{
  "n_layer": 8,
  "d_shared_expert": 64,
  "activation": "swiglu",
  "moe_layers": [1, 2, 3, 4, 5, 6, 7],
  "balance_bias": true,
  "init_std_router": 0.0105,
  "vocab_size": 5944,
  "norm_eps": 1e-05,
  "tie_embeddings": "early",
  "optimizer": "muon_variant",
  "beta1": 0.95,
  "seq_len": 512,
  "train_tokens": 618600000
}
Below are experts of layer 2 (counted from 0) of a mixture-of-experts language model. Rows are named router (the router's row for the expert), down (a neuron's output weights, with its number) and show model dimensions 0-127. Each number is 128 + 24 x the weight over its row's rms, rounded and kept within 0 to 255.
After each expert's rows: a language model's description of what the expert responds to. This comes from a sample of Wikipedia text that the model never trained on.

# expert 45
router [145  86  55  93  96 119 111 148 115 167 190  96 162 149 128 139 121 130 130 159 143 128 128 140  93 150 132 151 123  97 126 145 125  92 158 109 113 109 127 140  87  98 108 119  99 114 141 126  92 127 106 138  95 146 139 153 148 188 143 131  80 141  81 131  84 122  98 174 125 124 149 157 156 109 113 160 158 118 161 111 118 139 134 169 130  96 105 168 114 131 147 135 128 140 100 144 166 129 166 105 134 135 145 141  97 135 108 110 125 138 103 147 175 130 136 130 138 152 121 100 117 145 146 135 105 132 129 117]
down0 [138 148 133 115 139 141 105 150 137 121 161 133 143 132 146 154 155 169 139 104 105 148 128 121 165 109 117 166 107 109 109 144  68  73 133 107 136 166 160 157 122 167 135 177 123 137 151 123 132 106 104 129 174 111 109 184 129 149 103 166 114 136 105 138 109  89 118 128 127 107 149 151  88 108 105 146 127 130  91 144 114  85 129 100 132 154 141 116  95 119 113  90 172 154 147 134 105 115 135 145 109 119 160 123 115 121  63 137 110 151 137 103 144 135  81 127 153 126 117 100 111 112 176 147  95 122 142 131]
Description: Table pipes and by. Table pipe cells and row-ending pipes in results or election tables, section markers ===, and the preposition by after passive verbs.

# expert 58
router [113 152  73 143 130 169  92 134 123 133 179 133 168 119 124 165 106 163 155 154 135  82 137 140 102 166  94 131 106 135 134 114 121 123 146 109 175 159 121 167 132  91 125 136 144 121 124 123 125 145 105 122 115 117 146 136 164 144  98 147 115 125 121 124 137 148 114 136 138 100 119 128  84 119  60 145 124 112 141 135  91 138  75 132 152 201 110 134 141  76 119 158 133 104 103 110 138 134 147 101 120 129 127 121 131 140  95 120 136 154  88 134 181 100 134 141 110 144 103 131 106 165  88 121 101 135 130 122]
down0 [139 148 113 132 105 129 156  95  90 153 154  89 187 119 147 113 114 144  45 122  87 134 193 124 104 142 121 118 167 114 123 112 130 129 111 132 113 146 141 124  81 134 108 132 117 107 195 127 130 154 141 113 135 138 159 134 129 139 154 142 179 129 102 118 130 135 142 104  99 110 132  82 117 116  91 134 118 125 146 141 107 158 138 148 112 110 145 109 164  99 122  87 121 150 145 134 123 144 118 135  92 101 115 176 165 135 155 117 108 132 138 138 133 119 137 135 126 105 160 101 105 176 115 115 157 159 137 100]
Description: Word-initial verb prefixes. Opening pieces of longer words after articles or pronouns, such as rec-eive, dis-, att-, b-achelor, inn-ings, pat-ient.

# expert 53
router [120  96  54 123  90 135  81 148 173 145 133 113 127 165  89 161  91 119 130 145 106 112 122 135 117 138 126 156 121  69 127 154 143 129 125 107 132 150 101 134 135 115 109 165 115 108  89 143 105 135 125 139 104 122 121 121 133 175 121 158 135 136 129 149 139 155 154 167 134 140 136 185  99 119 109  90 113 122 133 142 131 149 122 196 121 159 112 151 121 148 111 133 140 129 130 127 177 130 126  60 125 120 136 128 143 136  82 109 156 138 107 161 109  94  91 148 138 129 103 112 140 168 115 119 111 138 116 151]
down1 [124 132 152 157 119 156 139  78 133 136  90 131 146 124  80 149 169 120 161 111  96 126 157 145  77 114 145 149 104 129 151 113 145 121 137 152 126 174 129 106 133  97 161 132 137 127 119 122 156 118 160 150 100 159 103 108 155 121 163 121 138  96 132 147 102 119 110 160 135 122 149 135 128 107 153 121 118 105 145  67 114 143 126 122 125 119 152 122  86  88 134 157  65 147  79 132 161 147 113 135 109 101 114 106  94 110 122 144 121  96 178 140 131  81 148 119 124 130 194 111  97 148 134 116 132 135 156 122]
Description: Sentence-ending periods. Periods ending sentences, including ones after closing brackets or quotes, plus periods in abbreviations and decimals like U.S. and 98.6.

# expert 23
router [149 108 108 147  83 141 101 133 131 173 169  88 149 163 148 181  86 131 138 143 133 139 121 144 108 166  60 168 146  78 107 121 137 115 164 135 138  98 153 122 149 112 113 149 122 144 102 144 108 129 130 165 107 136 143 122 133 149 145 142 115  95 116 143 117 123 120 138 117  98 170 146 153 121  91 108 147 115 150 124 114 159  88 121 135 176  99 118 107  83 132 144 148 113 103 172 137 139 111 111 109 144 105 109  99 146 112  84 132 182 126 127 103 123 131 137 136 140 131 125 146 138 149 140 124 162  67 128]
down1 [164 134 124 128 149 148 145 150 117  48 106 137 131 129 127 136 123 150 139 145 143 146 133 127 111 114 165 120 104 126  94 114 111 119 130  92 164 162 144  98 137  93 167 110 117 145 113 167 133 141 156  78 137  97  90 132 146  98 142 121 139 147 135 127 125 145 102  90 147 104 145  81 174 138 174 151 131 124 122 136 148 126 127 154 130 148 157 134  91  98 146 155  87 133 121 128 164 120 127 141 135 131 129  97 120 137 103 130 131 104  94 175  81 108 121 135 117 124 174 124 131  61 112 139 186 108 111 111]
Description: Time and place prepositions. Prepositions introducing a date or setting after a verb or sentence start, such as in 2021, on lap 84, after his appointment.

# expert 18
router [124 117  95 129 100 126 103 107 133 125 146 121 160 121 112 142 135 134 128 122 120 100 122 186 144 180 117 127 101 118 121 152 118 122 167 128 125 100 137 149 114  95 126 179 110 119 120 133 128 141 111 165 143 140 105  90 143 142 140 152 157  74 111 149 127 122 153 120 137  94 121 133 130  97  43 173 139 129 199 129 129 111 109 171 108 160 140 125  89  79 113 169 138 106 118 115 141 100 136 110 143 139 126 123 135 132  97 113 168 167 150 125  94 103 103 163 115 125 151 134 124 174 109 139 102 140 127 127]
down0 [120 132 132 135 124  93 130 145 129 179 120  92 132 110 123 126 162 106 144  83 124 139 149 110 102  88 111 152 156 127 136 136  97 184 139  86  83 106 115  85 166 151 110 115 103 141 116 181  94 148 131 160 130 127 117 165 164 140 141 117 105 115 153  94 129 153 139 124 137 106 121 103 135 147 104 106 121 136 146 126 130 146 178 124 149 155 115 151 149 145  80 155  92 137 130 134  97 129 113 145 132 166 164 136 148  95 188 138 159 106 102 153 160 128 127  94 106 119 106 142 117  89 133  92 154 124  97 132]
Description: K and v fragments. Mid-word consonant pieces like k, v, ov, ak, ik, frequent in Slavic or foreign names, e.g. ink, Oberoi, Andersen.

# expert 20
router [141 111 105 119 122 154 111  96 115 193 159  75 144 126 110 140  89 161 180 125 142 116 127 174 119 146  79 162 135  95 148 124 104 138 157 123 113 108 125 128 162  99 108 131 141 120 150 119 110 126  71 166  91 126 128 130 110 184  98 144 131 136 116 137 108 131 137 178 114 118 134 174 118 102  86 153 109 118 184 101 109 142 122 134 139 125 120 130 130 135 100 146 113 102  92 135 142 139 123 124 133 159 126 117 154 115 117 117 146 115 135 138 141  93 106 131 108 108 135 125  92 190 147 136  98 113 148 164]
down0 [136 111 117 128 134 104 104 137 153 110 137 121  99 136  87 128 121 186 109 122 135 140 103 166 145 151 114  91 143 197 123 112 122 119 116 113 128 133 133 139 131 169 109 160  80 104  94 128 155 150  86 106 139 130 142 162 150 152 119 119 130 147  93  91 138 138 129 101 135 139 131 115 112 135 133  44 137 129 108 140 135 124 135 101 147 104 103 183 145 135 188 141 120 104  93 133 137 171 149 138 138 106 153 122 107 137 106 128 113 147 175  86 120 144 119 102 127 137 118 164 114 113 152 114 129 177 159 104]
Description: Past-tense verbs. Main verbs, mostly past tense or participles, right after a subject or was/were in narrative prose, such as obtained, won, announced.

# expert 13
router [ 99  93  87 119  81 127 120  77 128 181 174 100 123 131 146 161  97 145 142 137 134 141 147 143  73 180 137 156  80 113 152 108 173 116 145 114 136 119  98 172 119  90 138 140 115 103 111 129 100 169 134 165 118 116 123 105 111 152 123  97 130 104 132 111 122 110 156 123 151 137 111 108 150 138 114 139 122 118 111 136 140 125 124 196 151 115 120 151 135 130 123 117 159 102 107 107 155 143 146  92 169 132 139 106  98 135 111 110 182 131 134 139 121 136 116 116 124 141 162 136 132 174  86 148 136 156 119 145]
down0 [101 129 155 111 119 120 143 128 109 112 171 118 163 124 150 197 135 181 108 118 118 134 122 164 119 146 151  79  97 122 140 115 112 134 172  89  84 106 132 134 152 148 105 130 142 128 141 157 136 159 147 143 169 147 129 111 110 134 116 121  93 119 130 121 128 109 122 118 173 167 149 131 141 122 124 107 149 163 127 146 108 141 123 147 107 149 110 123 148 135 110  83 129  85 130 146  96 126 128  83 137 152 161 128 145 132 116  80 117 115 137 106 107 120  89 126  64 144 142 126 132  49 128 168 140 148 112 142]
Description: The preposition of. Mostly of after a noun in name-like phrases, such as Hall of Fame, University of, class of; also that, many, member.

# expert 39
router [125 155 120 131  80 144  86 114 148 172 167 125 133 164 100 134 123 139 136 149 119  60 113 118 100 125  84 162 136 140 132 123 179 118 141 122 130 125 102 129 156  93  87 152 151 147 117 136  91 155 156 151  98 122  93 109 130 166  90 149  98 133 110 136 110 170 120 133 172 112 116 133 110 110  68 156 132 108 142 118 146 136 147 180  97 129 138 111 125 101 107 155 139 132 133 143 165 157 157 106 122 178 136 130  99 133 102 140 142 175 116 110 133 114 117 145 106 104 111 126 111 145 122 131  88 155 120 133]
down0 [122 120 136 112 108 135 106 138 150 119 105 149 108 112 112  99 180 143 151 126 133 145 141 166 118  75 140  92 133 143 113 104 126 111 128  53  83  73 139 104 181 101 132  99 127 116 155 106 142 155 135  88 136  97 125 126 130 136 161 134 102 117 139 139 146 162 148 151 139 167 154 128 131 177 140 132  90 111 111 161 158 119 117 120 157 129 170 120 172  87 101 132 142 156 154 102 128 124 170 147 161 118  93 146 175 120 116 119 102 130 140 131 106 123 142 136 122 120 137 100 115  92 131 146  94 124 129 159]
Description: List separators and conjunctions. Semicolons, colons, and, and dashes separating list items, especially in stats strings like CH 25; DOV 4; 3rd; and sponsor lists.

# expert 8
router [160 132 132 145  89 138 113  86 131 143 129 116 144 116 109 152  99 123 113 146 122 106 140 118 100 131  87 136 180 138 113 143 110 125 124 120 153 106 106 124 102  93 125 151 127 130 107 145 121 131 147 138  90 127 128 140 125 165 127 136 114 106 115 130  95 151 137 143 145 121 156 112 165 140 124 125 128 120 125 130 131 114 112 210 144 120 131 164 113 143 129 164 184 122  75 116 133 131 162  70 138 135 157 106  85 130 114 115 154 155 140 130 159 101 146 128  96 170 142  67 122 182 144  96  78 116  86 157]
down1 [138 155 104 118 120 121 171 110 159 107 137 108 125  93 137 120 135 106 111 131 141 105 128  95  95 158 113 119 132  83 138 146 145  85 103 134  99 146 154 168 135 156 177 175 144 119 121 174  89 130 124 125 146 111 189 150 147  90  90 108 151 141 141 120 126  94 157 141  97 146 149 153  96  93 125 112 130 120 122 133 183 140 116 161  96 126  96  91 135 122 151  96 140  95 112 121 126 101 104 128  97 101 132 136 121 160 118 109 124 111 146 168 128 168 128 155 153 151 134 163  87 135 104 152 154 140 134 103]
Description: Word-final endings. Last fragment that finishes a lowercase word split into pieces, such as le in allele, able in Notable, ve in believe.

# expert 28
router [148 118 111 101  83 123  93 114 122 178 111  73 149 148 157 141 121 148 165 151 105  91 107 150 107 137  85 137 123 122  90 148 154  89 170 121 144 116  85 114 140 103 136 117 152 130 108 114 118 173  93 118 100 104 120 143 150 131 145 121 129 103 114 127 103 164 126 133 148 153 102 161 156 105 102 146 141 132 139 143 152 138 151 147 139 183 123 179 122 124 111 135 154 135 105 129 153 109 177 100 128 140 129 100 125 154 101 125 184 137 128 136 102  99 122 169  95 131 111 117 108 167 113 124  87 108 141 149]
down1 [ 75 135  91 143 100 131 142 143 109 139 171 139  87  88 100 146 157 140 143 138 107 118 123 153  89 132 133 152 100 113 146  83 119 149 138 125 123 161 110 155  99 169 114 170 123 172  89 112 108  86 156 129  89 166 121 141 104 109 166 167 116 152 105 123 123 120 159 152 138  74 118 165 137 113 146 142 101 128 102 117 140  92  88 158 125 130 115 164 154 140 111 148 138 110 136 188 100 124 124 110  96 140 129 124 138 164 156 133 142 160 110 147 105 126 110 121 111 173 117 156 132 126 124 120 143 135 111 128]
Description: Single digits in scores. Single-digit numbers in win–loss records, match scores, years and table figures, e.g. 1–1, 0–0, 6–2, 2–6.

# expert 48
router [109 112 100 123 118 150 113 119 123 168 177 101 156 146 132 150 148 132 140 167  84  98 131 154  87 165 110 182 131 121 112 154 107  87 145 133 138 135  89 119 124  93 128 122 142 106 117 149 115 145 126 158 119 108  72 121 124 165 140 125  99  83  98 122 115 102 145 151 158 146 105 141 142 113 102 118  95 101 138 131 137 155 104 176 144 146 122 140  95 124 146 113 125 139 113 131 121 118 144  64 140 126 132 153  96 160 142 135 163 152 144 164 127  95 141 135 101 127 155  65 110 168 138 128 121 159  95 140]
down0 [131 107 156 120 143 112  87 129 120 136 103 115 137 172  91 167 110 152 118 137  99 132 111  93 150 131 174 167 124 101 143 111 133 150 137 114  89 115 159 182 135 113 114 116 116 143 102 120 117 100 127 148 169  80 147 117 133 158 135 106 125 130 116  96 132 126  70 131 171 102 154 125 114 126 117 114 127 128 117 148 130 169 111 130 137 131 157 115  63 154 159 146 180 106 111 148  99 162 117 143 123 151 133  92 125 125 101 149 161  99 185 133 129  94 135 107 161 104 142 130 103 163 160 128  97 139 109 136]
Description: Of, a, mid-word pieces. Function words of and a, plus inner word pieces like ar, ct, ract after sp- or f-, e.g. sparse, correctly.

# expert 31
router [140 128 106 102 105 130 100 117 173 142 170 111 152 148 131 188  96 103 180 137 122 109 113 117 124 134 122 129 136 105 135 143 123 139 151 105 167 131  90 119 116  81 128 160 121 153 107 166  78 132 126 150 101 114 110 146 125 166 100  79 130 160 129 174 116  95 159 161 142 100 105 127 170 102  78 167 126 101 153 149 110 163 109 129 137 104 110 139 113 139 145 132 119 111 112 144 192 110 116 120 157 123 153 121  92 143 102 134 127 115 133 112 107 149 122 148 142 141 136  99 101 160 134 128  82 123 125 141]
down0 [136 125  99 123 139 123 130 113 166 104 128 126 103 140 106 150 112 128 124 113 116 101 141 128  97  99 150 156 126 156 153 140 165 154 126 133 154 164 136 106 117 117 154 136 160 123  88 127 143 122 133 141 142 142 132 168 142 116 109  97 117 106 115 172 125  74 153 160 146  75 155 160 138  99 109 152 149 140 106 134  88 136 133 119 153 136 149 149 125 125 125 108 122 142 126 127 115  95 120 104 147 101 187 178 119 154 137 149  63  89  99 108 110 130 175  99 158 164 157 123 125 107 134 103  71  77 137 115]
Description: Geography and direction words. Compass and place words in location text, such as North, South, km, county, city, area, and pieces like n-ortheast, W-est.

# expert 62
router [175 118 124 121 102 160  66 133 139 155 120 133 164 135 132 126  89 141 142 141 166  96 137 180  89 151 124 132 135 112  87 112 130 106 137  69 132 135  89 120 142  76  97 137 132 111 120 163  89 185  84 127 119 157  92 131 166 143 140 167 130 152 119 165 104 115 117 149 135 133 128 129 135  99 132 132 127 153 136 157 123 113 123 108 155 116 108 123 137 114 148 143 119 121 123  88 165 135 182  74 105 116 117 125 129 137  91 109 131 166 127 122 120 115 147 107 135 117 143 114 127 170 126  99 108 129  84 134]
down4 [137 146 117 153 123 154 129  98 124 122 122 123 151  96 128 100 130 140 108 134 106 163 172 139 105 121  96 137 115 128 146 118 127 151 135 105  64 157 144 169 108  84  80 106 149 170 134 149 156 146 138 130 102 100 159 116 131 130 128 167 121 145 123  97 137 132 162 136 122 141  92 103 119 140 118  78 103 136 151 147 114 137 133 140  94  91 146 105  99 132 136 153 103 130 127 144  82 110 138 223 152 136  89  93 134 161 143 137 170 111 114 108 119 124 103 145 135  91 106 114 147  99 139 132 148 157 132 150]
Description: Lowercase word beginnings. First piece of a lowercase word after an article or conjunction, often prefixes like re, un, co, de, ex.

# expert 5
router [131 110 124 128 116 142 128  77 158 137 127 124 159 142 133 156  82 152 179  98 131  94 121 118  81 126 108 171 148 111 115 186 151 130 167 125 147 140 131 149 132 113 120 152 122 126 137 120  81 156 136 138  81 102 107 119 111 121  97 103 126 144 153 131 119 141 132 147 124 129 166 162 124  93  71 144 131 103 154 150 102 139 122 148 145 162 145 178 116 108 120 175 103 148  77 161 156  94 127 112 124 141 153  95 113 117  85 128 102 105 134 123 129 139 116 142 136 144  96  94 112 155 130 173 120 114 118  96]
down0 [ 92 141 187 103 159 149 118 113 154 107 130 132  81 137 109  76 119 169 137 128 135 167 148 157 116 140 137  99 150 164  69 139 136 116 151 116  99 145 134 172 139 119 115 125 122 156 121 133 113 145 110 176  81 157 167 109  97 130 112 147 149 111 114 128 130 153 126 131 143 151 134 143 131 134 117 110  86 111 166 118 115 104 110  87 111 135 150  95 136 133 150 116  87 119 181 162 123 126 124 115 118 141 121 138 109 104 134 104 104 125 176 131 126 130 126  80  93 144 147 187 116  95 164 148 111 127 116 122]
Description: Place and name endings. Final pieces of proper names, mostly places and institutions, such as -ford, -ton, -ley, and City, County, University after a name.

# expert 12
router [172 111 122 120 111 114 100 108 132 161 111  91 128 157 139 155 110 153 144 161 129 105 130 183 115 137  79 156 102 112  81 179 178  85 165  97 146 139  81 115 139 104 136 138 157 133 109 104 134 141 123 108 119 120 109 132 147 118 106 144 136 116 127 127 111 160 132 152 130 147  98 158 135  83  87 131 142 127 115 140 166 120 125 182 143 165 150 138 109 120 115 129 163 131  78 148 152 108 159 114 112 165 109 119 147 149  85 105 151 131 134 137 106 116 123 164  88 130 112 107 127 157 107 118  86 113 126 118]
down1 [125 102 120 125 132 129 124 120 126 124  85 146 114 161 122  99 104 132 145 160 120  86 103 168  91 134 138  92 125 114 118 169 149 139 129 156 117 139 139 128 169 115 143 101 178 120 137  73 148 121 102 108 120 113 162 167 109 106 145 155  66 131 142 134 106 114 103 163 122 154 137 169 132 132 127  93 140  95 141 144 145 118 154 149 147 129 129 105 124 125  89 128 152 114 183 143 107 141 129 155 135 103 128 129 116 170  94 155 121 139 102 118 121  85 108  76 143 161 101 129 174 112 117 120 100 191 141 133]
Description: Digits in numbers. Single digits and small numbers in tables, scores, dates and headings, such as Season 1, 1-0, 0.0.

# expert 55
router [159 131 111 122  94 124  99 102 115 128 151 110 134 153 144 136 120 100 163 140 118  62 121 162 107 157 105 177 112 126 124 132 146 154 120 107 138  90 137 156  83  85 137 124 130 137 112 131 150 159 141 144 139 139  91 150 125 170 144 112  94 138 132 139 113 129 138 133 100 125 153 163 100 125 136 137 137 100 152 105 165 123 150 117  89 107 143 145 114  94 137 152 134 137  90 132 180 158 163 104 115 133 129  91 133 160  88 106 175 156 126 108 131 118 147 140  87 143 134 134 139 172  75  95 106 163 122  85]
down0 [ 80 113 120  79 129 125 156  59 151 158  95 156  87 118 118 111 134 153 126 151 135 170 120 105 112 143 150 118 136 139 132 132 135 128 118 124  68 132 125  88 141 116 132 157 130  96 114 155 132 116  98 133 140 150 159 128 127 109 112  96 164  96 104 146 140 111 172 104 116 142 138  98 141 128 136 118 120 142 117 150 115 124 185 128 134 143  94 102 130 140 131 125 112  94 177 162 126 112 147 110  95 122 161 152 104 106 141 136 146  68 143 168 185 156 144 108 162 154 115 141 133 110 156 139 157 129 117 154]
Description: Word-ending er/or/el. Suffix pieces er, or, el, ers ending a word, as in explor-er, bann-er, Taven-er, tw-el-ve; also commas and spaces.

# expert 38
router [134 127  49  84 106 126  92 119 154 131 159 104 133 128  87 150  93 160 153 144 108 102 109 134 126 162 130 155 123 114  92 134 140 145 165 106 146 121 106 131 126 106 119 130 139 115 146 144 137 124 126 153  86 116 126 136 116 154 142 148 154 104  80 172 140 135 173 146 154 138 116 156 124 125 122  95 144  78 140  95 150 133  99 190 115 141 107 133 136 127 119 120 163 107 109 102 141 128 157 109 155 114 130 156 128 113 111 125 173 177  97 138 103  98 111 121 118 154 102 136 143 183 160 106 102 137 111 106]
down0 [131 140 118 124 113  79 138 132 151 111 171 113 112 104 155 118 124 159 177 122 127 167 146 124 103 114 134 146  88 115 142 116 185 132 122 109 111 122 153 116 135 111 159 130 119 107 121 125 113 129 124 112 125 101 121  94 148  79 161 113 150 143 101 132 140 106 135 119 141  65 105 153 120 135 126  92 102 115 135 167 145 117 163 130 115 100 117 145 105 159 162 138  90 126 137 135 117 165  87 158  87 124 134 111 156 153 186 139 154  83 150 135  96 128 120 144 136  80 133 183 155 100 131 122 131 180 125 154]
Description: Periods and ant pieces. Sentence-final and decimal periods, often in vote-percentage tables, plus the piece ant in words like Sergeant and Vasant.

# expert 27
router [123 112  88 132 110 151  60  62 126 202 125 134 150 164 146 153  97 141 133 142 140 132  99 123 109 137 142 161 136 136  90 123 163  96 140 147 156 146 130 142 150 123 132 131 166 128 168 187 123 129  86 109 111 132 138 145 108 160 114 116 119 111 111 139 151 123 115 123 117 140 132 138  96  90 107 141 122 122 110 145 138 122 107 125  90 112 102 142 126 132 115 160 124 157 112 156 201 125 121  92 128 135 166 137  84 118 132 112 151 142 129 108 116 133 156 102 128 112  93  96 110 161  86 145  98 116 139 129]
down1 [143 114 158 137  92 145 164 144 117 120 136 100 165  87 134 155 126 148 124  83 128 122 134  94 136 128 136 116 112 113 117 126 106 129 127 112 106 141 110 141 126 140 144 123 141 117 169  92 146 123 123 124 120 156 121 113 113 110 151  68 129 101 109  83 145 160 105 118 152  72 147 122 181 154 121 103 104  89 135 135 122 122 166 170 131 149 137 140 165 113 132 152 135 115 161 107  90 104 124 183 108 145 123 126 142 150 102 148 128 135 156 147 169  88 137 141 138 122 170 106  82 186 100 148 107 157 145  90]
Description: Common time and media nouns. Common nouns ending a noun phrase after the or a, especially year, time, season, film, album, station, game.

# expert 4
router [111 124 134 132  86 129 102 110 150 160 194 105 160 117 121 154 115 135 125 141 116  61 137 139 134 124 135 180 134 130 122 127 140 129 145 115 149 118 112 129 149  85 108 169 110 124 109 130 106 156 113 122 132 108 118 105 101 166  69 131 107 132 148 172 119 163 126 157 149 105 115 171 139  91 121 146  89 123 159 118 169 129 126 171  97 125 134 138 111 116  70 116 152 101 120 134 153 142 141  99 116 171 128 133 115 160 134  97 136 164  75 153 122 136 126 142  91 141 110 121 137 143 118 149 105 176 133 105]
down0 [ 91 161 120 171 136 132 109 120 128 121 129  95 167 147 159 139 101  94 122 142 134 137 137 147 128 134  92 139 133 140 111 180 104  64 121 172 102 128 126 126 118 122 122  55 149 107 153  91 111 117  77  90 151 130 140 138 190 140 141 149 133  84  95 142 137 158 135 131 107 108 133 105  93 132 135  97 122 132 142 134 132 114 129  91 122  85 132 146 148 109 133 129 119 162 104 110 124 145 127 164 118 136 131 169 139 135 125 157 118  98 103 146 138 153  82 170 127 189 125 131 138 170 140 124 120 148 131 127]
Description: Colons after field labels. Colons, semicolons, dashes and pipes ending a label in infobox lists or table rows, as in Label: or Chassis: or Genre:.

# expert 35
router [107 132  75 111  86  85 146 107 174 149 155  97 170 146 125 158 119 114 148 108 121  90 118 123 101 164 104 132 134 128 137 153 152 152 146 131 113 156 114 134  90  87 122 143 115 137 152 141 101 131  95 147 103 127 128  98 129 140 138 109 116 129 145 170 106 124 144 122 134 115 132 147  98 115  85 129 108 127 171 131 102 120 106 145 137 138 150 134  70 131 126 111 121 178 108 137 159 149 135 108 164 197 128 109 123 169 131 151 165 133 131 159 123 124 125  81  85 129  94  86 121 170 153 152 119 150 106 126]
down1 [ 85 158  81 102 145 141 120 159  94 111 126 143 152 159 160 140 113 134 113 139 100 133 153 116 170 146 134 132 185 144 154 109 123  95 169 156 143 111 121 107  92 102  84 102 122 110 110 124 137 138  98 141 112 118 129 125 148 123 136  90  86 133 106 167 122 163 120 153 134 119 101 145 140 118 100 162  86 120 135 137 115 133 120 104 175 135 181 136  80 118 108  97 111 128 110 133 154 174 121 109 108 147 173 133  86 160 140 145 113 177  95 135 109 114 100 128 124 186 119 113 142 128 117 128 113 130 134 137]
Description: Name-final vowel endings. Endings of names and words, especially -y, -ar, -an, -at, as in Burnaby, Diddy, wealthy, Qanawat.

# expert 33
router [ 86 149 122 133  72  85 121  90 147 164 145 125 174 167 109 143  99 156 150 129 176 135 107 183 105 182 116 135 150  98 114 103 141 155 160 131 110 143 125 129 111  96 143 134 120 137 130 114 122 143 112 135 104 157 103 103 158 162 129 131 123 139 103 132  97 169 113 147 102  86 156 118 128 129 113  96 131 100 190 158 142 132 106 156 102 112  95 143  94 125 129 125 140 106 119 115 146 123 127  79 140 156 120 109 127 164 113  98 130 162 116 148 117 135 125 141 135 114 120 103  98 179 118 149 111 162 137 108]
down2 [118  82 115  99 112 101 173 142 108 168 176 109 126 141 131 142  84 139  93 160 153  73 128 147  88 107 127 129 145 137 133 175 136 110 173  77 109 103 113  91 123 160 148 163  82 108 119 100 121 121 125 141 125 137 148 147 109 116 126 128  92 114 170 159 138 135 112  99 114 110 148 159 150 142 117 171 140 109 103 117 112 167  88 196 151 164 134 133 140 146 131 161 114  86  77 166 105 101 147 148 120 120 118 135 130 102 130 138 132 142 142 135 108 123 140 137 117 109 125 134 121 127 120 135 130 126 150 133]
Description: Word-final vowel endings. Final vowel or short-syllable pieces that end words and names, such as us, i, is, ani, aka, as in Hindus, Sushi, emphasis.

# expert 41
router [147 103 115 103 107 141  79 134 138 182 132  90 173 151 123 124  97 118 140 145 111 133 135 149 103 145 120 114 132 121 128 166 150 110 147 122 112 121 102 112 122  79 125 147  87 130 132 150  97 161  96 153 130 124 136 155 142 191 157 114  89 128  96 159  68 104 120 139 113 137 138 156 160 119 124 146 163  98 144 104  92 145 105 143 144 124 127 134 137 145 111 138 122 132  89 135 159 135 152  90 157 140 116 165 132 122  78  94 120 160  82 139 148 129 152 143 131  96 132 111 110 150 144 161  88 169 145 102]
down0 [117 106 127 130 134 126  91 125 108 124 139 173  74  95 108 146 120 115  90 104 152  93 129 113  99 139 143 148 157 138 158 147 137 128 147 111 165 106 152 151  88 110 117 116 132 123 112 120 141 120 131 173  90 121 163 168 158 105  93 120 158  79 111 130 186 141 168 126 171 138 157 132 172 124 128 118  98 138 128 187 104 158 119 126 141 149 106 109 121 123 141 138  91 117 118 136 139 101 104 122 107 103  84 138 148 136  98 148 127 174 153 115 145 133  76 107  83 147 143 128 117 158 113 124 116 129 152 149]
Description: Prepositions after verbs. Prepositions following a verb or participle and starting a phrase, such as with humans, divided into, bends under.

# expert 49
router [ 98  90 118 107 101 131  89 105 141 124 109 138 148 144 140 139 121 142 201 134 117 125 104 128 132 129 102 168 137 123 102 126 138 103 180 132 120 112 100 119  95  81 119 133  89 129 120 127 120 171 112 127  88 148 108 114 141 166  97 111 138 131  95 175 106 147 134 125 118 137 158 137 126 108 106 149 133 142 181 125 118 132  92 191 119 153 137 151 102 124 140 171 132 119 109 144 164 120 132 118 111 183 137 113 101 116 132 103 144 158  86 166 121 108 129 155  77 129 144 152 135 145 116 156 131 143 112 180]
down0 [125 126 115 159 139 116 158 142 132 147 113  99 157 141 156 121 132 137 134 149 122 120 132 121 102 102 169 111  94  84 150 132 156 136 101 138 139 119 131 155 139 130 112 142 165 161 121 109 106  98 151 188 110 111 164 122 119  98 144 141 162 150 119 122  88 115  52 131 123 155 113  99 114 113 146  66 165 141 134 127 127 180 102 135  86 124  89 127 136 109  72 115 156 144 131 125 144 135 116 109 110 123 168 157 101 130 118 109 109 162 133 119 157 152 110 134 149 101  88 114 146 126 156 147 157 105 174 105]
Description: Year digits and parentheses. Final digit of years after 199 or 200, and closing brackets or parentheses after dates, names or scores, as in 1997, (1990–1998).

# expert 57
router [118 117 128 116  82 102 133 106 181 149 124 104 206 165  97 122 106 136 179 107 123 127 105 126 102 137 133 168 135 108  87 148 123 155 134 117 128 128 130 145  96  95 136 130 126 129 157 108 119 135  93 128 104 145 123 120 168 157 106 103 130 124 109 134 105 127 132 161 141 146 134 152 150 130 117  94 122 146 158 161 122 120 127 141 123 118 116 139  83  86 110 123 124 110 124 113 189 128 150  93 145 151 168  99 159 150  98 119 124 173  59 123 117 120 156 132 113 112 119 118  85 159 142 166  88 138 123 122]
down0 [153 100 110 122 106 106 153 116 115 160 105 121 109  75 139 112 169 116  76 174 143 139 124 130 138  70 110 137  73 130 133 120 143 190  94 146 130 134 143 161 142 153 141 141 109 123 110 138 146 124 150 143 113 141 109  92 170 118 121 131 137 147 121 119 114 151 149 129 104 118 120 162  93 118 129 130 141 131 103 106 159 142 171 152  83 169 150 114 146  91 170 119 130 133  97 151 149  99 113 116 125 106 155 127 105 140 102  76 163  66 144 132 145 133 127 148 147 159 153 129 111 140 121 114 145 152  97 141]
Description: Name endings in a. Final pieces of names and Latin taxon names ending in vowels, especially a, ia, ina, ica, ella, as in Valeria, ludifica, Afghanistan.

# expert 47
router [122 176 111 165 115 165  83 142 101 160 128 101 197 146 126 182  97 143 160  95 109  99 122 165 161 140 147 155 124 138 144 116 124 155 139 140 138 132  89 152 118  83 121 117 153 139 119 138 121 172 147 142 156  86 111 133 135 152 130 148 123 152 117 113 151 130  97 160 151 125 150 145 134 123  82 144 116 143 114 117 101 171 113 136 144 103 106 128  98 124 119 126 132 128 111  76 138 124 143  86 111 152 119 123 126 131  65 132 156 145 103 126 131 117 148 112 138 136 124 115 111 143  67  98  86 151 107 134]
down4 [123 167 157 167 108 102 132 127  95 161 170 107  94 120 143 117 148  86  95 120 130 117 121 144 168 120 113  91  93 128 121 101 152 142  75 145 160 106 152 170 131 112 135 137 156 115 131 103 135 151 112 168 163 142  98 166 151 126  96 128 108 130 116 159 148 136 113 128 162 118 144 131 153 156 125 121 155 120  89 172 132  98 102 124 106 148 112 139 113 115 114 143 156 121 109 119  73 121 153 162 132  85 101 163 153  86 138 136 142 158  88 115  95 105 112 131 128 130 130 164 169 125 104 145 144  87 123 126]
Description: Common word beginnings. First pieces of common words after the or a, such as comp-, con-, exper-, and adjectives like high, small, different.